From a checkpoint of a small mixture-of-experts model trained on Wikipedia: 124M parameters.
Below are experts of layer 3 (counted from 0) of a mixture-of-experts language model. Rows are named router (the router's row for the expert) and show model dimensions 64-127. Each number is 128 + 24 x the weight over its row's rms, rounded and kept within 0 to 255. Numbers have three digits each.
Before each expert's rows: "raises" lists some tokens whose logits its average output raises strongly, later layers aside. This comes from a sample of Wikipedia text that the model never trained on.

# expert 2
raises: " and", ",", " of", " in", " (", " for"
router:181122156113119097170076136098102110103091137123132181145154123143109138158120129109125097146110096161068149149128144114143131188159138086121144141150148121105145132136110142134094173125092131

# expert 16
raises: " in", " on", ",", " to", " for", " from"
router:147160104094138153115122083160140093161143133119145086141133143147097130108159137085130082142140087131122141149133131133115114111147121113098137108143134136165134089118158132158080107115155123

# expert 0
raises: " of", " and", " to", "in", "ig", ","
router:095150072149109097112136175133118180076151145096114134167104137138117133145133121144097173109155107146164136143106137148135170118080119177166115121141126174149136118088132115142153140095111199

# expert 8
raises: " of", " for", " in"
router:121108168091131128146144103098098108118136097131150149134101089117134132118139141126165157169133105150090148112133130092091119107170088101094125111155107116163090151105082124148129092120119093

# expert 4
raises: "20", "19", "1", "18", "2", "3"
router:088128155105134141178167130174114123111136104139094163132132122142130091090119091155140130122152158183156125163132159160134099068124135072156161101156105145173077145125159136138137089126192102

# expert 1
raises: " ", ",", ".", " in", " to", " and"
router:210139128118124143168127097155087106176173098155125123177117144151140135113141111162134134148093149137127140116161097081110133143130098111140160154138147147133153152128112100126103094120146099

# expert 3
raises: " in", " of", " on", " and", ",", " from"
router:118129166126165128168140123122130109105102087154123143104127100133141123106128167150144103152076141128105180109102108093123108108112119109087176159103100095135151160110085104146143122090148112

# expert 19
raises: " in", ",", " on", " to", " of", " the"
router:162140103132058113100136115125149128153107136156110129157144132132103113139111137133129137119119133114120128146169146110128155119149115093114111151150101139088154105140133138146091110111114135

# expert 7
raises: ",", ".", " (", " ", " /", " |"
router:135094121120179146129141107099116080123131062137128077110141175174156101123165166099163105138143124117144152110165119107098124104138099078121126129155124114142131179102125123115124140110144098

# expert 12
raises: " and", " in", " process", ":"
router:188135168117133134128179132117091137186079100164130127144129141122146149116120104144098165136117130125107155128129165119106127145122143115157166122132093104133142107139090145144084124116150109

# expert 14
raises: " the", " in", " a", " of"
router:098137139096081157150140141155140123126112146162124134099167119162113121084124168109120137120103076169113142113163148137108155110166162145120128148135114102122145096110129128125107065182169131

# expert 11
raises: " and", " of", ",", " in", " from", "."
router:085148110167133082095132088134096090117139135187131165109150098144166164136131128136098090135159093110095143139124113147095107124120149137142131137159118113129101154150108119120114122133117124

# expert 17
raises: " the", " a", " their", " his", " its", " an"
router:090117159091154128095161124104093106142103112096165099125150121150167154158155071133108133144097138118091106122129123107147153139100078107122155140123124112114092142116064173114156144156152109

# expert 13
raises: " the", " a", " ", " an"
router:143076139161170117143084103108121126136120120113134153127125131132142107104146165155113156166110163157115123087155154142163135093130115139141116147104082138143115086163132124105171129133131133